Experts of a small language model: width 192, 440M tokens.
Below are experts of layer 3 (counted from 0) of a mixture-of-experts language model. Rows are named router (the router's row for the expert), up (a neuron's input weights, with its number) and show model dimensions 96-191. Each number is 128 + 24 x the weight over its row's rms, rounded and kept within 0 to 255. Numbers have three digits each.
After each expert's rows: "comes after" lists some tokens at least twice as common just before its tokens as in all text; "gets" lists some tokens that make up at least twice as much of what it gets as of all text. This comes from a sample of Wikipedia text that the model never trained on. Tokens count by the router's weight.

# expert 46
router:101091157098159167116127122115154134130132154097103099141145137130165122106129138112104163148121149104133148101180113107128103135121114144122095131152123142133168118109126126125130108131165109106137158119156136157095131110126165119120197135143131114092121115098127089125089072128076131146
up3:124122145099085116127163136105153169149142071128154141122186142096138096113149139148124182086135077145115112096119118122135115127136152077155137153131143127147144136124064097148125126083167130134107137108215099126144127127121109073116116118141138130144117143104157130099124160089126129103
up4:124158147147057094122158114147114074137087067100133143097151129145122137115130139160101152092105148138100165154132121178109112143122150143167142115150120130120110146091131131148156104111126126100097107137133104135133097116158129148157146093132150106156101172104109159174103113124106104147
up5:151136105123143133089178147095143125120138137104140125142101126123132129166153170180147161110124111111134138115073122152147105104130114078156143123112106137112120123122131130117160109078148137145129122157118158142144126080156094165125150103118137126129119124114133144107069153118111125171
up6:090151125131111144171106126139124159084081136072111137178107134084106128124158142166144121147139173167138092107167128136159102136126163131125100089125171122109178113123111096113157141091129135114150138116128125140145138172113114157168163125120097135152131094125087135180107112092129101124
up7:174116125141137152138160145121087131137133130103142093136121106131136133121140157134154141173140111118092158111134123122128117103110108107132129125194147071167127125145120071141125136117152116147145170129088142105111162169124068150114152153144141123054069120155117098145126126123085157135
up8:105084092126141136093145138115167136121172148168159143139067125109138123128151136151108116124107173165126111127168114111156177135142133150111110144156110103139129141158117162131141126151148120131143100108143147142124171117114112128139144162141050096160084106162123121141128140140093146134
up9:092155121128135119102138136120146112134108138130086140127115141124148145132114087137152125108150144146080120120170139159123150112108118151084125124149074107105204103069102122113139138109180103115102161092128132096121108086145135128100127110161158155176139149109102097156152105141138087134
up10:108147134153122132138106122107121089126170149189121106080126146141101137122122113106182119117142130116134155144180111122116116123115104116158088155115143133130174119137099122129120161092157136124158092096125100144128117094101114099126139112119095113084092104132127133149117094106116153092
up11:130137114125099142125183160096097130155097117124061157149106125108129180070103120132187113131151099135139131152165126150110106140099126130108117101123134161103162136125098100138134093170123144089123138164105143144138122109163139090095156153131131117104120142120152132153155093123164111109
up12:172119131102094111121132148130161114109130142140127144114189162125086137132137155108078109118142088147138183095110120136139154109146142107107145152112114063102093117148124123160155142127131107133085109138108104100093143127081109143127087105096140104164121113118086138137103130133065129161
comes after: "-", " Born", " by", ")", " Website", " Coordinates"
gets: ":", "\n", ";", " Coordinates", "°", ")"

# expert 37
router:148132121121144113132112114092125145168118144136125136128173183157131125115120126141130125144128154124129202124107177120143104156162138149146138133150123103080120115140096146109119095078150203114158138122125072143111185095118097104087131112110096107113153123159141132128144135094082105151
up0:110140112080132129115125116102104167134097144148152132128181135112175110096138164091144124135085140144157167099127126145138146086143127141129194130121150131131124098108081182140172132111126102123079094090117125109114167125164086118122133136121085179128114115169131117125112054092105105120
up1:118125121104131143139089147082120159103133113111111119122102134109117134119083164129141116177126142128140143109175111139129149116172137130135088116119141152130204114144144140153129092127139109134137105150098117150116125146122120097132142107131089140118117098106143187105101138144134111104
up2:115149126129114111118116162109107119163126117098131085160151129138124155080178089122109112141111111101119173123127139112121094115103145084101119113120118102169131105139122113142139099111119127158140132126147089127110100079118156163122093138187145193118165169174082088140099123122133164125
up3:075128129102144112140105135109146109184118140104122116130165173131110148140109139141127095141099085107121093105121126117116096154158122128112141150071098124136169132165130169123119114129142147115116156164143133139131144125074149156207151130135108089103109137143130151118081123145087078131
up4:111115159140132106120135130121137132127126116137142159115110163112105123117151097087145107127153106161127080128087144119122099150162163155115056134123098122145150109054072145112127152107106132132120097111132102092101142128139150160175136139119115092140153111135131132166107103111102128122
up5:162135104149110128106148100127143140162134124134120101078145167142129156118125145125136140103129117141146148108101133117121117117171120142077152168136139122123158124171145131113154175138137077117185138118117115127146125105149154114128116110165121134200106152138112169111149129129129098171
up6:116152136057119143146122078107125147117138171154140142139089121132147146107135138128132103120145150159171098150124143122109135126174104134120100174124127156113131116126119145088109160101096087133157158093117081138131136156147138148141104100137124149142100146107121115128104104133137090125
up7:129127119178123122137120135121131147083138151133117143136103126144126142101075147137178132156121106081162097123117124138114107047129140128105139139147135121077097148177127135105137142139140124108130100129160134144133116097166107117126174148131100127132163132122143150134128123159126131147
up8:103142089154103164147118107157166127157128154110103104130162135151121123147132152134107120122110086142114135116106170164142132185134134140129130126195125137192124110147117183155149102092099133116151142125112150101110103177134149129134139212106119109100107141092143159100110117169131132133
up9:102146076099144127129100121120123132169186134122145119095128103144103121146126157126112114146140110127137114146100092157133120123155130147126125136167138112096119122150106101141120132144160138134130149109127165128154096138168101109138133106123136093101114133143104175119117103104137139134
comes after: "  ", "\n", "-", " 0", " 1", " —"
gets: "|", " |", ";", " •", " Opposition", " Pts"

# expert 28
router:193133175121170133088145141104110148115134137136127130103108110144139130128182115124106149138122153139113176109110152127121118147121119150134128130184105167103116126163101167117145092105141146110148141113137082126121151134102114090189135140128130142131122125098186104087133132144082098120
up0:154178108106130117086082176116130142077137107111137149171145147154111132131163081118109154122118110125115109121122107070123097161126125127108131091108147166121119131089147130106122123116142153123095135138107117141152143158140118077086162085163112192117135129098119124103126121122116146138
up1:109126143183120129163169155114119124085120136106118107126146137087125111089063150123085135124158122132080120082120147107139142162132096159142122156139138120098126094126106159127141122104105100109074157129154153125133185180100114119102132108109138119162102087128130145122141119156173084139
up2:141126115153069106122167169113084105138166133169139098115178149119156111105161132148116132166081128101114111109086139098162104151115119146069127123146144102130114133166103080144128129130103183139129118121139155146117121104111141125109136129141101116145118127081139116113096132138097148167
up3:126148129076120128082122107121142097085106134089143135115146151143154093104101159164126135151124125161154120107122136106154115152127132127108128163150168140139146140136104101104126143152154082089152206088149119115137130149142094128136124154156127114127154138130150133126108125114101095131
up4:211153150127139144151141072101140140161100087123089087150108092089144125133149127138144179074116127092173119141132114121112094175136157121127124119132109090133111103143104148133152134107147126128126138143159141144093081129118153115114109157156094140136105106141118125094122091148130152085
up5:131118135104110123170166135090171144147111116096111116130142114143135158114138164150132151108146079107095167109144175126136116147128158106068106131157138134133106123121112141128124127121133124105137144129129123143104155117110123127098120167130153146129095119128112122105146150167139149099
up6:133137168134095144086098126130131107137097138119113131126153110125172157147115129090117140152152150138128152161186143089119145173144166151100183127138159142157140100147132179137128093118117126120183128152076104098124114089105128155156136114117065117126088137161169119123127111140109119112
up7:133102165116128088143133137093119099142101143149121101153107085163171199113143158077147109135149139145131084146116116156121154133132085125155149149107111118130125151147156101141133099106112141128143113098136130095122144190155116115158172115118141086147102109096102153120086136134135111144
up8:099125131128118123154140124147107119150151161112147089113091156133141116117167098145135155115113135125119079091120149124132114115137132137124128147138116131159145087126087182163133122099124150115155146118111126163132097136140132111099108183110164184108116109108175108138061149129088101113
up9:116159083138151078127100093101110126113127134122144110158077146150124105136199129136121179149139109126161168150110095160131101108132105136142124141135156151121128109148084167123154108096155140093135098138093106150115155112122140167128106099138120134098154139074146116160118151118118129108
comes after: "\n", "  ", ")", "\n\n", "-", "0"
gets: "|", " |", "=", " In", "In", " Average"

# expert 10
router:134122121123141136139118176118125176122102119101146124114143172130164149129132104118160130164117167133108146137130144144118138106127102165132135181124128142131154147151115146092103135088150158112134165110184110117088158122133134119125141120121112122083100131129119128124074135119083117111
up0:148094129134125143119110100121146116116153169134090171127134147132133134130121077102117127113145120086124154093074117134159131105136099106198140123144105129119149158148145124156121162111156170135142125133195122125137138062113105128097163101086122101117145144165109151101140156172064103155
up1:119137147154126146043115138140138126129084127106118121109146149144133133093110139163093110104094100128115117120129136131142130152163148145119132123165114151072164142150132116153140131119156154141104150155088144180119153115136127143092139135134080149132168130107105088102155135089126144124
up2:152161107144163124129127159123138122125074128114147151123143164110145082104147141160142134125127142168139093156119091127135115104113114161126148187180130135148132121145135116088118101102134129149133113110123106174127114128127120107153123134092110128122114148175137119167142077152147088126
up3:150142141121116153114132132100126179109137090113138160140098107150175100130128117134194126156072102119096140139124140111123108146154154111097109141119140118116127161158164127113135110146113095127131101113127125139102128118084121147106139160139121127126144144134096140163077154123132143124
up4:131102133136209137086085101149125138147148103077116145103099144125145115136131126107145139092141126137141140131114140138095096149122146103105137111123147152125104124127133087102129140141124134121106096139174097138120135156152104104144114143078081092135152120129139173153130140157138153076
up5:123121106133092099110134140137142144150154158151104092126206141111124103080140154122119129149160139128124074091126139115146134129158117106098124088140129113131138129156114154174130105084128130134142102153158145154101108108095124111160097093071109132141110133076117097153121134119125130155
up6:169139147179104139134131107137168135119109074156125121139148151112136133100139104134162144135127156160146104129112144137144150127143128168169102096115096154136147125155163148136139127103110112097133111108163122089144155138140142135114105100121099084142104117132171127057111133139120118126
up7:160153160138108093120140205131125117140147136105134109105155096125096123099082121115089139119123141069101091133116151086157126126140134116089086122119129140134133147119151113134172117123115128171122162153125147156119134128127117084126098146119141108153116070102122080087112110156114126110
up8:131146120099153150081165168097068094163117126108142113152137140141146117142118188152122147113109108129090089154137115144149118144128147141128120106140129100140127146129102090170154118155120133109118118145171123137118118144092158120121122128176088134103121142097151127096158112109115156117
up9:133112105152155120167161173090157148099096125125122136144141125119149141092130084112106136123143105080100166117144139141138126096119140138131093113090122100151115129154146136120154123103091121090134097149149108109103137134145137091092101126135135100102152135116120111154151086104141175153
comes after: " |", "|", ";", " (", ":", "–"
gets: " 1", " 0", " 2", " 3", " 4", " 5"

# expert 0
router:138124159161103124141142123124148145175091164144117115133134147163175138115154116131110167107112148127079146152152148107130132162131113163151173127179117128107164135145133122117156103120202124096111137147110084156124139137107108086128124088102129116129147124139149104088145108105122126140
up1:149105120130171146128104126132179113158137091132126153143140137158098094127103123181129104149112113105157150134103176077126152139124107123114154085091118129138126117159117124135157124059114145138127124132104134120111140165146140161147162137071132103150122154125124141124117100095093151170
up2:167124117113123097125111122128136106157137151187116135105108103163120139118151153068106082069113084110100141133131135089134161124101108114139115120119104128084133145103130116116122111154114155115143096127136160105116110108121107095143122150108115137121112153089139144137140167109118144135
up3:170152158134128138128120136127126142122128115093146142137132112112126138093104144087104127128113071108070114145140122146128119088199112136129146126111126131080167111122142082191134164148089147134145170095125105125147127141113133127118148098120152180104118115087106081137113112110118112135
up4:095132101115112148152125128111083134136118123119122075144146163109138121096099180122093117145096153102083140148116149143177165164120131143167069128129125128153139115105146140158105151134115139142139113131175136086143124129108089160150158105093083138082139114110093101108135103144123126131
up5:109130123121135124118082162149148117122105137129122139121108089154140157092123102080144126137112132126101146133117154162132142124134128154184085154142129140148137113096153098120112150142114124120132112134128101156101120123106155092149134120162110160123191114111147113146116143127159139128
up6:110123099136152145090140113153135178104162104137093091082111117116170123083099137093143102107147148122111143125130103140150109130112143095138113165131137128126165160205151124121135157136096142090098135145100131148099109123139107127092109131145122161084077138122154112086105108096119123100
up7:113078175135175123095131115105181172094145153133148117138139171132176133080133178106103089134154196115119078126121141139143137132119095166125121120087115129101111150117106171150125139141116118125143132109140123150108124121075127128087138103130129131152136147108168097096129106139143105105
up8:147134173132115150143110136130165115124113158148112114119140089083112095127136110140131123136118121090138117134099147098150099131164161146158147153124160113137095069148147128121132143105123134106131148106140084135147152109128079152083116129137129121097137147104147088111163180165091119160
up9:116158148120136172184095163142185121118126153160136155141146134136143125145062155148148120116149130140106101112122134115115118151155106103142111128135116148113141140091089178127137147089148162109108176132113110191076139122131111165131145123126117131142122117141115072146127125129130121132
up10:127105182148096149107195146139149133156131158161126148119114120150132093138115112121126116077156124125118166067105080133121113139138119113143172185131086115154113115128136113110171118100122174117106081098150165126095113116121123097149158157110105084105107107113089132181122105132090105132
comes after: "\n", "-", "|", " al", " Al", " non"
gets: "-", "–", " She", " Av", " Qu", " Master"

# expert 30
router:176103126145137110124129146134139142175129150148097151169145185155113134104177136115153135119090086138133115148126182130091086137104142130079114163112123129126136127123096132101138110124157117110139128114164109163114134110095122136103112103131112134117099151122154108135104123122109115107
up3:167118151116166124186157114139147104128086145109097132144139126136138106119126144112153131110090157149108112121123124091134086173130130149118075135131150103117090121099141139110130120112111105138125110113132061158172121116107139067143159101177134135140106170086152107135114149117096095133
up4:102102113135115141131105131141157108123123160125149149126141107135148159170162142129157158146102130139160124110089114143145151087148112139101147109142110171108169113138101088126150104125145110095112180175162160129118130114129117170119122121115138130093139138090143114106104092096100137132
up5:098137132131138174113102098141127122102124143107146140171150146148152109127124092102147166134150117145113103113175127127140110099136128116118103128143101131157142118152135104133103140117136115146115127140130130112135130114110150140156112123134146141159144102103106096116122098132151058131
up6:104100129101094088152127179130117096137117140114146089112144122153157133161121115101132124124121112157100111148152147132139150157090106162142087150119150166146132141109119150133175116086137124126129102130139101150140130088110153145137107125113151119121137154111135125105113077117150119156
up7:159109115122125124172160173122175132167123130110074054141147125162087139143115097088139160144162088149127142115121111128120154109116115132080107123134088099105134133110153132120155121123113140139095122135158108130128155132123158093125165112143110107086104139113143158149153157119121125089
up8:166087121135163101159134110125164084125143136121183110079137106152156105129143131131101146137134157127132104114185119128147162114085152135142081126086132148130148154136098112121096127125185084130128123101173142154138163137112081110134160137103169134139112056157120106091138097101116114164
up9:105128120091091176154160152138114105141160175110154118143078143146129139096164138164135122118126080151140095110100132098076106160164106137123144113092150110121136096147108150149108129105174161113118120054095124089155145148107129125150131141148093170138119099139119131129104133120092116102
up10:118169120147150110180130097099147144140113099142084133125108119146121160110073119117154122097152135146112131131089142128115137132150107119102137094173170121141128097105175134141116132110143158121138158112110152103132086102109120130139147125153102145156117153123144096114083141091102109162
up11:117158132176093168129117095126114125094111129079143112139105102105123125120110132117171120119103167149155142137114135151141104093089115117102171106125127133159146104134127095105143132130142140125154117120127106113101121153115099144141153155127120115098141115112129133128157136130117103128
up12:146128156145148205138107173115105130122105118123112156098113151157122133092152117123127153118127147134149209116118137163155124099105153125171100118093141146115148121137126099120086107122151127130127128136122124100115120110114171124128088130176111127116082121146191129109144165153144124105
comes after: " the", " of", " a", " for", " The", "."
gets: " two", " the", " all", " first", " other", " one"

# expert 8
router:125109144173131124166157132119159145144114155140128068136126160121157152120164100129130127132136103117139160124169134113118116144112135125152151125163111146110110132103116103111116117147138149103099146114106076157141144149107131100160127117117106109114147147138152127111121113083107100149
up4:111134086137153128094130118116092113148127189128132154175142118153165127132164112109164124127076114151111145113138114088133093138149124076138113144150124167130103173113122094138094130126115129141094148114109140127114091150103162106111167119068127118087095119127134119120129125132177116144
up5:138133146122139069148119151091089178163139110154073121154134111159160132158108108149089064102107135118106174130099120076149088111134148133127113116134116119091108117103139107129131130197108132142115128165164129151113170124140139092109178088128180136128141128126106114106113124100110144182
up6:128119148126120125125180154149129121125163162151152118122151134137135164157135111123102154170126166131137139141093132098142125125103122159142114146113144161114123091106155129112147094135139160095130126102126132132087061118139129140163141121141073125109139104117143107108099113140132090164
up7:137138151163117102158137152113137147145106103148154117112141143112114168137145117067107109136119124147125142104139164111103180113128126126152143101119187105139139101087102148089094066141171127111131138125104127125152101143114119138125119107074102063116112137135101131084137170112151116150
up8:085069103110152146154094146149159100125129155121111105116081115148130149134121174136135158129107101147162075114111122184149123148136093099125167113140128171143136119181122089071132138140125140147117112128151137113116142119143107120140165146131142150103127109136118091133102113131098129085
up9:147101158137137101138126165115118119164144153167125117131118144109175157071111133138136139078095076124165103128119116097128106127120138135146163141111106137126102149140129088130109096135101114115105084160125071107092133125144154090111152093129135101125127103106150111126128100073065145130
up10:136122142116086135143151137118136131158089148134153148131097119164103110135169111156102128118155139117112160145132138127103154175123131151104120143145140104149114133107159152093140123152083142122137132170180126122122117129124131142157127122136097095089093119119123152118110128115139101110
up11:116097144091093150086143100100103113140121159089172107141098077129138096146129148151139165182089154146145126157156114131148097151135116137146155126087126167167149102135125164116140103129112134152107125143116131136132134137138173113145107146116125119096131099123140170149140120103113109153
up12:148138155126153107105135132094122147128148125122122169108138108120119137124103131105145132160143105158134141143138170149141129126120142144129134115128116100114116147115141147104151135121100161137092100148172084138148127188145107116113161093126102195075090140080117158091128123131152096096
up13:117148154158133132138116129077116157137110132155109163095181136120111144149089142135129143125126069098121119148145138140123095117066132115129141141109160159106083136161141155088134141161109112148152165117081143085143137172148082114075168101159089121119136133127125143154164165138130098116
comes after: "\n", "-", "|", " 6", " 3", " 2"
gets: "-", "–", "=", "/", "19", "′"

# expert 3
router:155115120167104117113134171116166136168140138100139122143116126119109143095129070145117154149108124122126168109169135121107105153142107122134116169112116136121120131156076123109177145123137158139133131134158147121124139138126146096142179096126097141077148161112139134153136099096130108185
up0:091165132112140099103149138142098122148137139101127161121131109147126091082108099117144128166135089149094136130115110116143094154151138123115136122116069135103111135143146142112112142082193179121102148116159113099106136103180148114127136136133082152120152169108123148084148090155128130126
up1:150170075096125177111153108134086172112125110161119065108128145171152109150141140158122112100132176168124128167140104153171112151132125112105167149131102128104169138113128139153145102163148122123121163141188121115110125133078113124092139127150116109102100154119144123114127136123093130145
up2:127120127106148107156087103091150153145122119114110095136164090123161143139144096102107110157089116129143131136135096137153170158130149123130130131146108155140158089130133124124123122165100124181127134174157147135123124096136091147086106147100100115136156103143142161153116105063175123142
up3:141119137136142127108124131135139124137129131126109108164153103098141124096140137152133118147172121132132209110097114094125129123100140160173121168103102166150143158129139162103147128097142122139155146139148097146112148114136128129169111164158122122076128167115128171155141131139106132155
up4:087106125140126103078114114120128087132100134136098092122148097129123096090106138180105109115124122105160118135131117109145105126148122113132100161106149128103171145146144097172149113154131162112113152134136124099124132077130146108108143106117109107119115098078105118132111133121135112110
up5:091124101165115131107107171126152166196135100143160102122130132151115149099108131142187165130128117157122129128110145137134134144094129096122099112064154114163101112108166136100124085166085140103141115116146109160141111144114075130151085163162088167138132126148124119137147139115152138109
up6:114107104137088141160114144088148151130151156095086141176097161127138161102129122114104095104135140124114145126120129146105140177151089148125159113135102130125129093107081166141096163087134152147111115107107134132154112136148118104156104124136145134119153133148173129175121099110105121124
up7:183148143138159104125137152094140144117130151134084202131142054127089176142097108155128146191126127125118099124127118130136105117126127122156132129133132096117113108140129141150088109122147121123084124084129127101114120126152142156162105093143146171110079131123136147188141077125124140130
up8:136118115131094153096092145105117114147108109118139072122095065113125156167145118113154173132140116132145094136093101062123119119179126119125092117147103141132117121166162137162160156117107148150151151112107133114099165107137123092098155127162133081162097091137118114158143150081130124125
up9:139114142118179065128157153170155142168129106132131138120103156139115165068113121121124118152124138136164122155115128094085098160085122125143163147146169171100104134145108095132079128097148134134125123128181134148134113153142136129142156112081114100112164121111119148150115113137140145104
comes after: ",", "s", " did", " able", " Did", " moved"
gets: " and", " to", " not", " or", " would", " who"

# expert 16
router:133115145164103138157166137128150142169064177126115099131124141186159134126138106142114158132127126115079157160145142113127139175110112159147153127163091130134163139119135121125130118098196138109119130136140087158119138131099134098130124103099113109120144161150144109122134125105093135144
up4:165138107095151125106098116088130162118108119100119119095124100173158124126162131156079104162068123110122111127130127099112157116108115122128141091128105147143122098114139141151139096154124111137079137115123133141101143116153120141122092119106179182130138116124160155103125076141139145127
up5:128126129155091142044119133161117084074087151136133186121086157143162144136150120119186119144167128124133074110110115081114134156119111130127123131110150075137130137154127150127162143118139114088133129150119117182150148140081089083154146122154120140133097152145099141107129144115152148105
up6:118140108118136117143131133091134129157143148136135092137106104148127100164122132107118126131154136163104124153134130134142108148119105143130131133115120157142091159106169093119142130119125110092123159111122145158140173093140123130142154123118125125160129154102089079114081140145163113118
up7:129158117117172084087135121119134123157165071134157156145118127124108143124107148121144117104109060126136154106091166136089084127136104142149130119142118137140137087094153137109125162096131136087111147112144121164139141131147110134180105136158096163138140175116146163108094154135110105152
up8:141154121157117116114123118133144117169160090114126134084144106146136091142131123152133115161089145132115137112128107120098114108110143152102114138145122141129176106088172104118129142114109126154098099126125096124117182090145159122122130105087138192136083194115152135165150130100087140136
up9:115135119179133188147101116134144148127096123109187107151110147131172064122138110135136130119106088098125168106101140139103111170128139131090115109141079137176157136143087144152125093141160140145160079120109107161159136169111112152127153144135150126122098168128108090069108119101150115122
up10:116121136103121105129150186114115084151100137152095130140088112168150106128120138149134146115124054101120113105122124128100158154122134148108110161134112119076148139153147111160161166138099126150159111116167095117120148143108106128104149121148133087105122122141119138140159118131076125172
up11:118128107152165103128101110092127102135114159088139101108051144151114130125131150127107150135154151105114159140163158104129133099153148116130085103131189127154113114129068081073109127136163145141133161120137112136140142106146135142139153113101159114178149149118129165124105128139130112107
up12:097146118150106180124133155125131089133123149057174154110123096132115117155099126112145137130120063120135164109102144144108153119133116168139182121098132113137089145143143122113137123133164100081123095115127136123140130102138130140173066116129141124153119139081184110173089123113116102131
up13:102112141162096151128112131109136122088121129119112125135182127117153102128150152104103170097117159130124118100141156113074135130088116134130139158111120132109108188106149136117111105132162102112094167133212079151106092106148066125138113121110128146130099131129152117113138154182164185148
comes after: "\n", "-", "|", " al", " Al", " non"
gets: "-", "–", "=", " Air", " Av", " World"

# expert 44
router:109142148112144178156140115099131163127120157103093109143100115133167109121148129147124166134117170117141148101161131090126124125169113115105078154109128122147139094109133103100134132132145125136084144107170126152120141144124108113108170122139108099114132125110122137130117081128092142110
up0:132131180126080088147117108088130148089134113069176126138112155133129192074167122196113108117150134127113133153109147140120138121132081137147146117133118111119103112121132136116108123143138125134145112105151143150101155160122104128116141145130102077119200131135131134139124113128135124128
up1:126077174186081121113115130156102136117137166108117153136126080187151115065092123125100154160123139123139167145111158101121082133129161088100133165129104100130131175150123112142137135120124114127132154154156085143118130142152131121098116117151139150115116136135142115108116082166145107123
up2:110139110153116106113136157118153153133167118128104144179154113169127102148149145149106115129095133141179128175133125123153102145099107120151137180124094170138150110080141122107153160132129158123103138145176139102131143159142107135153115143091111155141112143128123122127082113136081140102
up3:125137139140109110094121169120112131144145143113110105131132127122134156172118142144142113130156116174148101156093114131119111151083096097117088124152115086135146091124167120127110125154132109173103102186126120140120185145122132103116157149110144097122102149100151108168141097111152132134
up4:084141078134108167131122138110140137104102100149109116141139195144146151126124115167121159126103159098126171137152128124109105127095113097120109143141140147143132110114125102095109109134151099173148100155118139119094148146108139083084141155122140107140112147133134148105125074118148120160
up5:136084157126133096119149137118112157123112120109105125119158103126124082112162136125109179099123101116137140130163119144136120186157123110140138116129102142150094085121131125151155100140123141134079106077123145161084135109147176152188120138121134145147129140160145146166138158117134098100
up6:142125111083126147096119149137159150105109117144123128111136126176130152120136106159162167109096128146158148102153089146096163102153122132173164168113147143097102111082104158105113138101133187153146131112096131119123104127151099119090147140098120132104147105159122115138110106095134111123
up7:150139090145144077086109157140141129126150120157096143142153132136100118130140104125071100159104151142121138121164122107134142109129133129120125159133144121175104073138127133122131141102133113112127130156121107150115183101120126150133155119116131107079114177092100101121113079150085114098
up8:134103148101142177114128110103116152139105105150149145162092049124147125102167111084141171159119136161096161119121128140099086072179136141148127138141145107133153147155067133141099142125161094119119097122117106150141110175121137113184153127112126099119120106137120136164186101135096097140
up9:095112120069119140088138135142132089145130139100137138103128109136135169152087133124157148138137081145136150164165121124141134125165105073071102098134111137103118089090150165141137116125142137131079112115170105124130104100107141173147110157116105134105123096148173111126125143172140114116
comes after: "-", ")", " •", " Sub", "e", "er"
gets: ",", ";", ")", "\n", " Coordinates", " a"

# expert 19
router:176100148139133103144148134125143149128116160150111148146110143134125158135187143133150131139121117120136117097140113095108102118186102111065096135136126174110172099141089141101163130093168163124113153110135074179136154133153158114107108116127113078128139138104148111124134116112105099145
up0:100124146114124172119112123122118155119108135136156121134076126089122136121160161125131187103116136158093127106142141152117144143164158145132135187140132141074071114129106127121115161107145169117053157129106165157136126118150114111137096165137094082098140168141095135098126164096088156144
up1:189116129154142111100161158129151172126099128121141108119156164153114118088145142192098138124159065114126130154136138133092096179110124120132081150134126172130157091165139128146128147144118141109161161124131109150136152191144102146104159110155109150081143118127142105127129098147139126091
up2:121132114168123110125133148136137147111120114159111165153163156120137121113079085128163093173115112094152090149126140113147133095177116131145102124119142135089133121155092151135091103128131149137114111137126135114103145097148123106100117152099157133131144094151077135134083092215140127174
up3:147142100163108156136147159140129127112141150118143109129111150121138137165138128121147118180144124097130153119125095112110119119127199142168108150130142169145111101132095116125137134106121129143111162161121162115123134083101130156094142113115143112142113126190094146145081085144119162114
up4:116137101119107171129074150139107143127129118136164128159121154143141101099146102156148152144132148164108114118106093148146080144187102077114130137167134112126120128133131129160110148128105154120089142076126098116112134118157142116096159122143113110087139155134111149156156120124142124167
up5:149100128170144127165129100130152120158101130129125107127097147130142155137110165124072101178097132166129086130142107122113077114110141150156068115116126147128113133100196123154140132115191134097125100153075102175092145094100122148111143124096128129119101107147162132145090109100111107124
up6:149099152175108165136129076118152173139074100109096143119110114118111130115147089125113178140141095108149138109098105133134137155094144095094128143143163117119111175118137123131126101158132142160111164132135144149162109121120139101112148160113088140136124118083099114119086127148123136123
up7:142103141111163117121135138133104205146115127121138134168142152150109124090116144146126120105172103184129129165098100132120109146139166103087126126141147130130162143118126138125106098165126142142108145131145113124122144121139138126155073113094123128140099103171130162101161138143111101130
up8:150049158148127124100145138106122124123137135095106110159163138123087160113183101098137125115126146097145142097133113158099164156137094127090135135175153133171150103133128129101156098117120132125075121131115111125109151164115126104152115103155131122171113132134162101093165101120118130122
up9:144116149106155132092119144113163121155131102116110136133110134135126153146134113122130104132154132149108164135138136151110161125135092141154136125133118160134124107083112153147132092127121140128118105133085093133134103106145103104090099170167119096131143076115138106162090087061132125162
comes after: "'", " of", " in", " to", " with", " for"
gets: "s", " his", " the", " their", " its", " her"

# expert 35
router:192146135173149111155120138131111139164127141116105126174124138120133153074182139127128148133133097122130118116138174117077076134161140135061136158142120135137112123133103165084119132110159113109139124108141138129085144096100117128112126094130113100138107134093139121122125138159111104125
up3:156145155099119098126123146119163147114087132131117130112149122144165113073102114103137118115102134140150114110131116125127139133139135140098146095150135169126110097159143132107129163125130108094129140147142125131141123107141106145163134136190156171102105127152164158113102114067139131130
up4:110143117103104171182107127093127112153133139144134118142140097106099150153170099080123139126080131170127112136141125120103118147106138147152072147125098144082176115113105147149145111130144103138117137147103160135145109138095117134121134130183148047151086129126132108133142159153138116133
up5:107188108118161110103148161116114108127114160151110145160094132149151104130149144103109130165133115133141151152136127150113126146135105115140138181100089127113103127112104170125120129113140135054119115100148118156146145147127129151139137100104141149104135132138103183088120166194115100122
up6:119112110134141132118155104125157162122087126213150133116116124118130127064120124108136153135132131137131143105142070144124078123126124146105113163122166111116128101146130120116111088140132159123173108093191113129141127125182131106107111114144104123140159124119107174113138124066156139121
up7:129122132129125193085104133160083153126134134117154135136126177128140151154130126120150151150114146140144201119174113115130079138131096079160119125101146134097106139083148116112129084131111149114113148132101146118148112167071132142106151153154115162147088111112110106087109155152148110126
up8:123144146138201127136101160110121146191153157101161124099137136145098148157094161121126111107118101129102131080102121123090107103107074121130104147128150158157112110064123092111112117143134120127135158114141155134129148155136089156130146102099129103098137075120132130132111126108084138147
up9:172179146129084148142115127089106078126101142167126149097135145144095104113179144144121104123158131109095185111127127143093144128144156147099160165074125127146141139121121149124124133136141107144162166138118139158105117077116108148117108116157129159082097124139122122114128149127111103101
up10:151123131133143144140092148130102119102140135163137131149145077121095148134159123131148149139118115118127167094149117091140139144164124118108094147110100067143127124134144128095112112145152146078135151101159110138197126140098117120076139134143155081128095127131126160182172140136095156141
up11:099125161099096151090123134125106154121139142140135128173135096109141144083133107154155132122170108112127076138115138147115101158152158134118129137142118100091134090140119119139091131107162116115089098104125128151120118117128132148165151102140125137153105123156153074108127106112148146162
up12:132123130136150104135137093149152101108153152114154125142119144154153108152165114109114090163117144126113132112120179168109122099116124136104148142108114113129160160121150134119102150115180092155163120129108125146149140144148103089133143109105107130147113123133083136122142135152108130168
comes after: " the", " of", ".", " a", " and", " for"
gets: " two", " one", " other", " three", " first", " all"